Weights of a small mixture-of-experts language model, trained from scratch on English Wikipedia.
Size: width 192, vocabulary 11401.
Experts: 192 experts in each of 9 layers, 32 tanh GELU neurons an expert.
Training: a variant of SOAP for the experts, 362M tokens.
Below are experts of layer 6 (counted from 0) of a mixture-of-experts language model. Rows are named router (the router's row for the expert), up (a neuron's input weights, with its number), down (a neuron's output weights, with its number) and show model dimensions 0-191. Each number is 128 + 24 x the weight over its row's rms, rounded and kept within 0 to 255. Numbers have three digits each.
Before each expert's rows: a language model's description of what the expert responds to; "gets" lists some tokens that make up at least twice as much of what it gets as of all text. This comes from a sample of Wikipedia text that the model never trained on. Tokens count by the router's weight.

# expert 41
It responds to: Digits in tables of results, times and coordinates (0:26, +4.333) and unit or count words like Votes, yards, acres, million, episodes.
gets: "2", "1", "0", "4", "Votes ", "6"
router:130136135130135146084111111110137106118154094095148101082134100141116110130122149132145117115095130125104102152153172158156128197134182150127129129093154150108133096123148146115152098103161138097136121148134124136115100118142159133135116102174107131169117139158189129158088159127108107068142141134092160168101171106164151107131136091123130138121091110114149066168137139097119152126116149120124117143106093116135149125113131131130170138175132118096157091092131147071161129100132156147100159134080123125133102106110121139120153137134116138143131117142081111108120086147125141118
up3:124127103145152137118133127147160109104161135129179113160131060123070112168138103131102149105149102166140137102134122125130084161118120124147107125160156146119127156131091141083170137102132123102131119101133092123104133091152143141117103167146079133088123119137154116120131148103126141148109149122118154110144164075150177142123152082096078127105160147118140108106154144105135146090137132116093142148097164110142136124176131148122124151144158152138119111090127132102139158152179104152142119078119106124174116157112118122138191116105118109107107142100085135145132114143142107154
down3:162122145134163155130153161167137119157102103149106173156101140125143142130149158135096106102135139134121123139127113117126118108111144131171147152117131117122149088125146057138128144139088133084144136136123131126153097132102115106089087119121116142161085134142144145101150142126131103136176158083137113096114102169122092101124120134139112114136161073124144145089114134166130098146135137147162122093087161115137132149067138104159097080136134114086115121104156169137170170127132115092142114154158105168130109144059149117133163124131148109132121138117127078122160131153135136102
up4:070176120143150128141086143100188106122130161144135127168105128093118146115125108179133135097125123147150157161112111158119088116153120141120127132105157093151167116122140119101183123112113148119128081149180146132100130086166123149122136143130102145133155100106124127083063158096130119128121173106112087106137115139116165130129131085139096113102120143168131117118127120126124114122118129144080147175165137125125130124197133120143164150149082132107134149095119128117078155153126167108104074101126154159095109114115124141137136142118133148137119113108120107115125122129144154150
down4:150121113143163093119084138129129108114143136154125130069095072115140108120118122100176134156137147142118175133125120116125116095083177127128130159175106161082129128112155142149155090138117090139147118135124154124137112118140112143112102088095127148100129150114130133109070139145118115178080127120170111114114135118146112140127123093102159124117093161138161094147138155134097114159148120099148155130090099115138124115094130140147150140146149160137161158106145157161118109116143124112080102156131107110109157143181104138132120174125130117107195133129096135127130102075127168142
up5:103122136121123125111128140133147190124155143142137137142112131098115135122103099154120121119144120154133110170129117142124114082120104103109139136122123170111111086157139141136130102118160132185131139137169103111116099152079136078165156115145149120163134116110140151144094165162085132121153146149111146111121127146138143096127125186114124170126145152128144121095131132125164114128162105160131120115116176107104193097084151121106147108072136108072099096157132067097125167152114136155124121126084156149130110073088172155131090122154126142155124140117123127151115130127130131102
down5:161159090099112150125143137111100103123112145108178122163128135125128144132126152132162140080152124116133139146129126103151157125076151124132168120138137125160115154168142121076080149152142105152123097160129141109116164151190136126128098153178122107152127113088124145135153116127133111104115117116151118120107136108140150157094095139124142160146090128099117154108122142139183124133122079072098148125150103142147115123127137102104129127094089153109183129125128141127124164127142097138126089135114130128141160147148157104145135137097210099069125139089125163082148150114116117132
up6:134120121142099194100106130135128124085115156148168167119130105101120142100122165165126157149088140145114101163102115100150107138127119145099118122130141128119122106090117122073116121109102133164121151093146121163101110053105106126162126103136140123178089153106146126167091125123141112067108137124164156128177136141169138120092116130107140148108134126161163088113123109143187169140105148133142117107123130151119120119131133174111151126154115136112168104104115110122141101139137105133173127134111115138122103172117110140108145142189162120125132131159115173102166136117143140116
down6:109126148117111157152127124153117135157102139170133131099115108175098137082165150150148144124148096125139114117132140107144149175127158164135154158126134154162075098150113161162101109162164130147163109124105112110132093139100120117144128136133120134119106135143084151165115099075116147102134135099117142119127135106155178123167108128104092153115086100122096099153148127134086152107108139152153098167140080127156114075112100142129128134109137111159125107138083100167145098114146147121141086124103140095135088137107130119157164121141141143125051096098133143129150122148143101145
up7:107108147137153135111080158142140155126122087153131136108097129137113153140138153115120101120162149145098124121134147134111098129150116131111163089125088114127122134111114171133147135074136158120121133083121150152135126146118178129117103128096067103115097112148126150117100158120153159171147126145131164144141136132127171100148170130106145095165121131078122111127177072082131124149156158146131075121103094160092074107062151144115138127161093121129098171137117114121160127130187159110135134111139137142130151104160151132166145118147138107122145094129123089148113127138116122140
down7:119127161124157149130129099126160125153103093141110177086154133114126135155116154116185106146138136108131173156111151173134155125138111123111115100153139085157137119143115153092109151123134150123143122117117106089152112100136126141158143137137152116096117077138102156107097128134085139129148144151143096117116167076124153118112128130132166158118133121110079135122123103109136153130126122135155150156168165094096118110165189095149096101118093110107121147083131097108182160116130108150113141129166127095097125179122066119094157119134088102149125151115107138101130115105139160155
up8:117105158136135140114133116086115130085074113116119106099116113122125100149081097114084126145060087126191099149086154071122104161134163136090114088150119149152148148106145192088144153135119117110130131131182106113130145171143157148106158120118131118159138101072145108166126167132130109138129103105114104141116124158129124144095139113125135145105169136109119131155168144149169150090112118132133119146143125169109122120144098129110170091148105115116092103105151133095132106143127131140153154157135158136119121135166088111140108102156137103114124149140122131130158131133099137111
down8:092096122137133146121159124117114127120101116143092140077181122114146103100132066104165079077103127115154117133114099143117079105137155134130093140115155131146145149131172134118124107127143124168114135115098110116164104116154106142097135179126160129156131162158157128147086133129151154130111142143078138132106101131123127116112085121120168114146123097142120162162157132117126110118120114147071121139119112126142156179115132105183108137152101127127141112144087170113142150110172155099134152131126140167143152092125154178126094138135136091173125121145130125118130177103169130144
up9:094128151137117046105148117122126122125141098182190095125092133130151142120136170092127092153160108131140147127122109169151140116079151155159110133145145130136127129133121121133144118150142108104103152097139159141131142154147157127148117116137144093103170125114113174150164158148137131103155102148124107153131155092082161104150101157105128130119135121099125111112152163117154127149158134093151113145114142119118102092155129135049146092154140121106196113114122108139108151118093132147142102109109143128148152085110140122154149143148161137098114126084170147133117121102094145121
down9:114121113097157140145136135134138133084117074108102128148162136152170128087123096119104116161161092096146129120137135112110110139089141082138129138106145135175114170144103142097116141132126168148103128133141168149146146128126109095119138162173123125132131112177132154119170139115127082108122151064116131155121098123133092110133106181109145165129160149160134141137122157124115148117115137108088113133107135139133129137132054128156124118124082137159148117160173132130143130104120153117121190160127063120118095116133086109152120132143115119136144110137127091101074145141148118083
up10:101131133146158130115115099124149155115139126102136107132110137089123171160115118089107170121090150143151128131143129168145180169161112133160148145176107104127136165103115143101154105112115130125160144119118130130121132101125124102153143117170134126096125159053105131079083134127131123125121142118109132147122147133150158125113093151129119169118139107119123130066118111077138100112119105146183122161135146108109155088194146118111150107145109094131140180171124160121096192145130120142094085114153110146126127164133142101130154161118128101144143159120148116104110100125139142114
down10:127119137119122150113139121105152135138182105119156086133118140144104111106134123109128118119098124110135146138094088154148129115134127144153112154145119078113124148107150143143102137147142096137119121166116150198107102135098135093143138121112111138087131125162147154182208121130126109141111156143126131180153150076164171142076134089126135113165139098128090146109092126112120137117114118136133131165096132107102142110158111131121124099095154137122137164184125096149105143118144116141084147121142142120113105170170157112105134116128111077138152114160143126070128069133124152115
up11:169072156150128127174137117143158117139170137161107081135123118103096174130129105136079117139110142138129157160109122115141130116090140146121148148115150170104132104116110110138090107109105120144110135097118148085115167169148109151124079160075131140142123126105138177152081136176156126136116130144113137133132158137128132185128108091127100139173140127140131135142122113159132144147072105141142121176165093113134168129118146122134133136103121125166144157162122095118067130147120116123071120108131142153135112121089090084138127127147162112140112128135145123162095147116125093103
down11:153160142129094116116119152180082157105165090132098138139109128109128129138141158091134129119125122075120116125136100177146104154104121158142155144143155129126140128106118120123149128087128136090143130143126129164117164104142111158152076101096134122161150144153115107170118132157158099119103138159138196134131071108121151139139121079114124149171126112145133164147109149137134107092115086147118103122098094126139123110067160145179150130107128117139103088168189160116115140171101127119133101163126112125138095099139131117140123158155132093107134150116093143130135169116100130131
up12:132130147138139164114118140136182139115147100121152119130140077161091131152156158157117103138127144137118122111135152112134118150120108210156145123157097156089087158112105152152164130092137138130074188154122141092122128125105129097121150137142122114123159126124170133128108128110136130154114161137100139108111174106152119104142108136139118111155118131125124085081129110131160136110115150121084136153162192109126133109091105194151100099111127127109140074145116140075124147139128155119130147085117134123124170152136082126094140158100144164117116107109139100120120107158116103144
down12:125133137131119067099105135088125120129119128116082121130142145087119138105110179084175135107098136132126147107130134165151116138105115135146109150130151126098149101135139101129114121133075151088138143149099144128162153137128129128134115155117157129130102128071111107139127104088082076096170132079119116125122090130107129126113164135117129180143133099095098103132137131169129184123112118127169165166127165163078106130111136136160154108132150100148122139157137107164129158095167132122109139135132141131100127150166164154146149100135120110120131087152150102081158093144158101144
up13:157113140163094114116130129115119133105098172092165168110125095095123126093161106144155162147094120094115097158111141117172094113167115155120135119137130162075143157080136093136115138094164105111148125092132142109099109087139093139115175120106103100156125120138117115137142122141140138120135114139099130145122132116155108143087139120095113118134138100101159166109121119128131156108146111130167153107100076141160127128152117183102130099149132162100094085113161117179151133100122172091131156129148147122120100109142106130132122112126156106158179160113175123152110105158124159125
down13:118157124110118107159111182130116095137137128124158113133118171137132164106184138128175111125093116129110116138125135081146134154122159113147116126069097140139125084148138168131150108177111159154132126173141062148112126150111149131146082116143137143089141159127139122081095146126159124199089115139086143134132133151132144145139156156132098110148130130127133138148066106130142154101138143114126086081167169139091131133120118091116139151134117156116169157135105139123137090149110088111135102120162124142115134121158126126109109127107105088153094136121090141151117143125137157159
up14:149127114108136127115072135144155138127124155108120157083139114098123182137119089121156129099077129128114109136139133152153117080124129108114143120172143114138104178111136162104124183121095092137165137138140128123113156147156146119180165134173120157137114132154143088170127110133166136139144129143122119148113142128096121157090112138137091111136096186122123093099167125142124113098135102101086119121129121114128166122107152148141130124149106066074121116154120137114157117166092120146128109201170098144113125144137128124089132118109109125158178122148100101109148119117126116116
down14:109121085107153120119138129140144122173147157092098136114113141146066172145110109161138097085129153132102164131151111125128134101140154088102119151133111161130100115166116116124113121115121142112131158118158158074176100163110131152112131139162148137184087143108139154101109138121118117166124054161156115109135112167121139162099129107171161104147156119149098121093137151124099093146108065136160108149148108091134126132096143153120118119115109087147096088119146151121134131089118126134116129153132140121124128120128099173108129130106154107154125174146119133138142101161139085148
up15:180130095122139126122109075114126110142145128153093122181083136167119127141126133153147103155106138129133133138155192123126169132162122100142117132124142146182112104131116145094129099165113131121085155106109104109164107099132144102113101150122079124149116145103143119122155132156125151149099086103121112142117149156141133109138145145158113107136124150122098100148149121131127124125102105148131134146120094121186144121157145145083103145114155067131096127112137155140151082076132120125119121129211109079183130114118121165175108100124115156150146145129117112146113098125133099139
down15:195086123133143100163110119146122089134077119163136172098172134121158127127150122133116119127152150118163124134158156102129141115085141126128121139145125115176122128061175142135110114152126130177133097136144100141152104161096155134118113134105140086128097132119114095121112151108130102154121097137145142111152123082140133152097139125086115123146112111064116118130118141145133151127146108087100125144146097079102102122090145122132145128149148165100116096111104137108137116102161171137128123177120141135160145165117065103117121165128127105133092097128124151087153144155097157123
up16:145147113166127149111123161113105132086084152130143133138143124125127084172115154116184094118124101129112108127148109149097119154120136106163133150143149147132160127139116118164163153164160075136130104132093156153137139170129127135153129132134091108111110096104147074150107130126135137146145088176112141119140094081102146156132103095166098186117127176135102151101120133123152151214143138132115179122115144170164162104149156145149136136109134120127100109101121130139086115117123114131147105154119125152112124110107103142165104138125162139144096087126153100093122119135125127149
down16:107124142144087138120125135100111148081144123151161134133192116143131134142121169141159095143090157160117139150179129133125085131138135145151163133132158151145154117131172060144117179153154121102096120123124145139126131141134167125102128110149159120128126139124139132066110118152110150118148135079121106109122142130122125125153163100087084134118123132120092114104100136129146130163114144108089152127153095099177138141173113172073140128082135132131083115144136099151095108140109114108119133129155101128099156137093113134141094093117094182104127140129158144123150140143157156089
up17:121118083109110089100147124108162158103118136155101172126119166159115114124103114089118103136200119128095137146146131111134097120154142135108101144145121077137134087108126144096110111113132123116117090104158175170105156126133123112138143131095108136138108145160134152124112130169094158122154146117098100117149118142102107121120139097151109145135100103120076113119152135155109115108100138129131168127138143133167157121169092132160094097156136112123144146210159160133084117136119140119146148149152151187157120152139108165132133088138116166161175127123118130132101150131109152158
down17:137138128132160168111153068082145071130113101116136138153127162105117126179114093153133116134128117115118122132153094126132147103140100115150187110199154110135123140163130138112125182139122137129113086096141121150142111074172104161179109098101131156149130139109135145121081071130072141139122095110152136098124124156124158159092122117123114130137118158107100098127085112163092123152109078117107128112129117116122130141160150141112128147111139113131121145169156152090091121128088098127110144134145128097135120132141120100119128114171119097102133154125135108110143099101102150136
up18:146124183140090126091104104108123089119169114127112130105118100148121131128113154118119148115119116169166112093137119125139160099113096105155150078122114119141118085128127080137123127147116145127119101118147140096141086149111091172113177120121129138119151097132183122122123104129180123172091136137150120107159145125116100144139126099159121122101116123155130111129143127122142185109138123150100163125144112094160131113140139153170115156137129148180115140137121097159105132096120123086133128083108160164109121105131085121176071084079135138139161109109136098120146148158155163149
down18:189173092142133146109090135148125146131109183102137143144100164132147163143119157141101082130113126111110117131172148149067128153126141130132130151154115159137168148081170160139100138118137154114162154094101138158124146132145143095113102139137077111117184135128144148127169029121133129073121109100146100150108105164136095146145128151133131145141143130118137137100142123109141130112116139158090125101123082162147097115130131150131131155138111088131092138135140062125118120115104108125151148142147098106125124110122145115140138115147131142123165162110149148133139118133133135090
up19:110116182162072190134132098124118106109155172062139182097144131145152135121159151146108110139153097105097152126132118143149152141194119099141095150133121132135129149108110123110154109166103135133102138114162173101131095102171146146131118122100122123124083120130108138137079146105134114087108124168133134130114137133157101119136170162117119156089130120118157088077121138123144136142063135145117129108099084122112106162143147124110136132104110093169105096158095139151139109135131135151108153137133094151138133125154120136137134150096115111098123118149108169123127155114141091124
down19:161114091100123127195173160122103115093132113099139174122149096114105117150105141112126137114140145136132115122132114098100155113117162142132124091115104158110087133095144131179160127172111138168152158143148129161109090137118173119078173129089096111129178126083126124154131126170138135138128090109149131122125141089108111156095097094119159123126144159144132127142157136129116168120102126161134128095137127143111077095134148123139113164160175135131097107169110101163116118128126126086125096069150126135132154123134088103154134139109145127141106110165134158149120114135096104142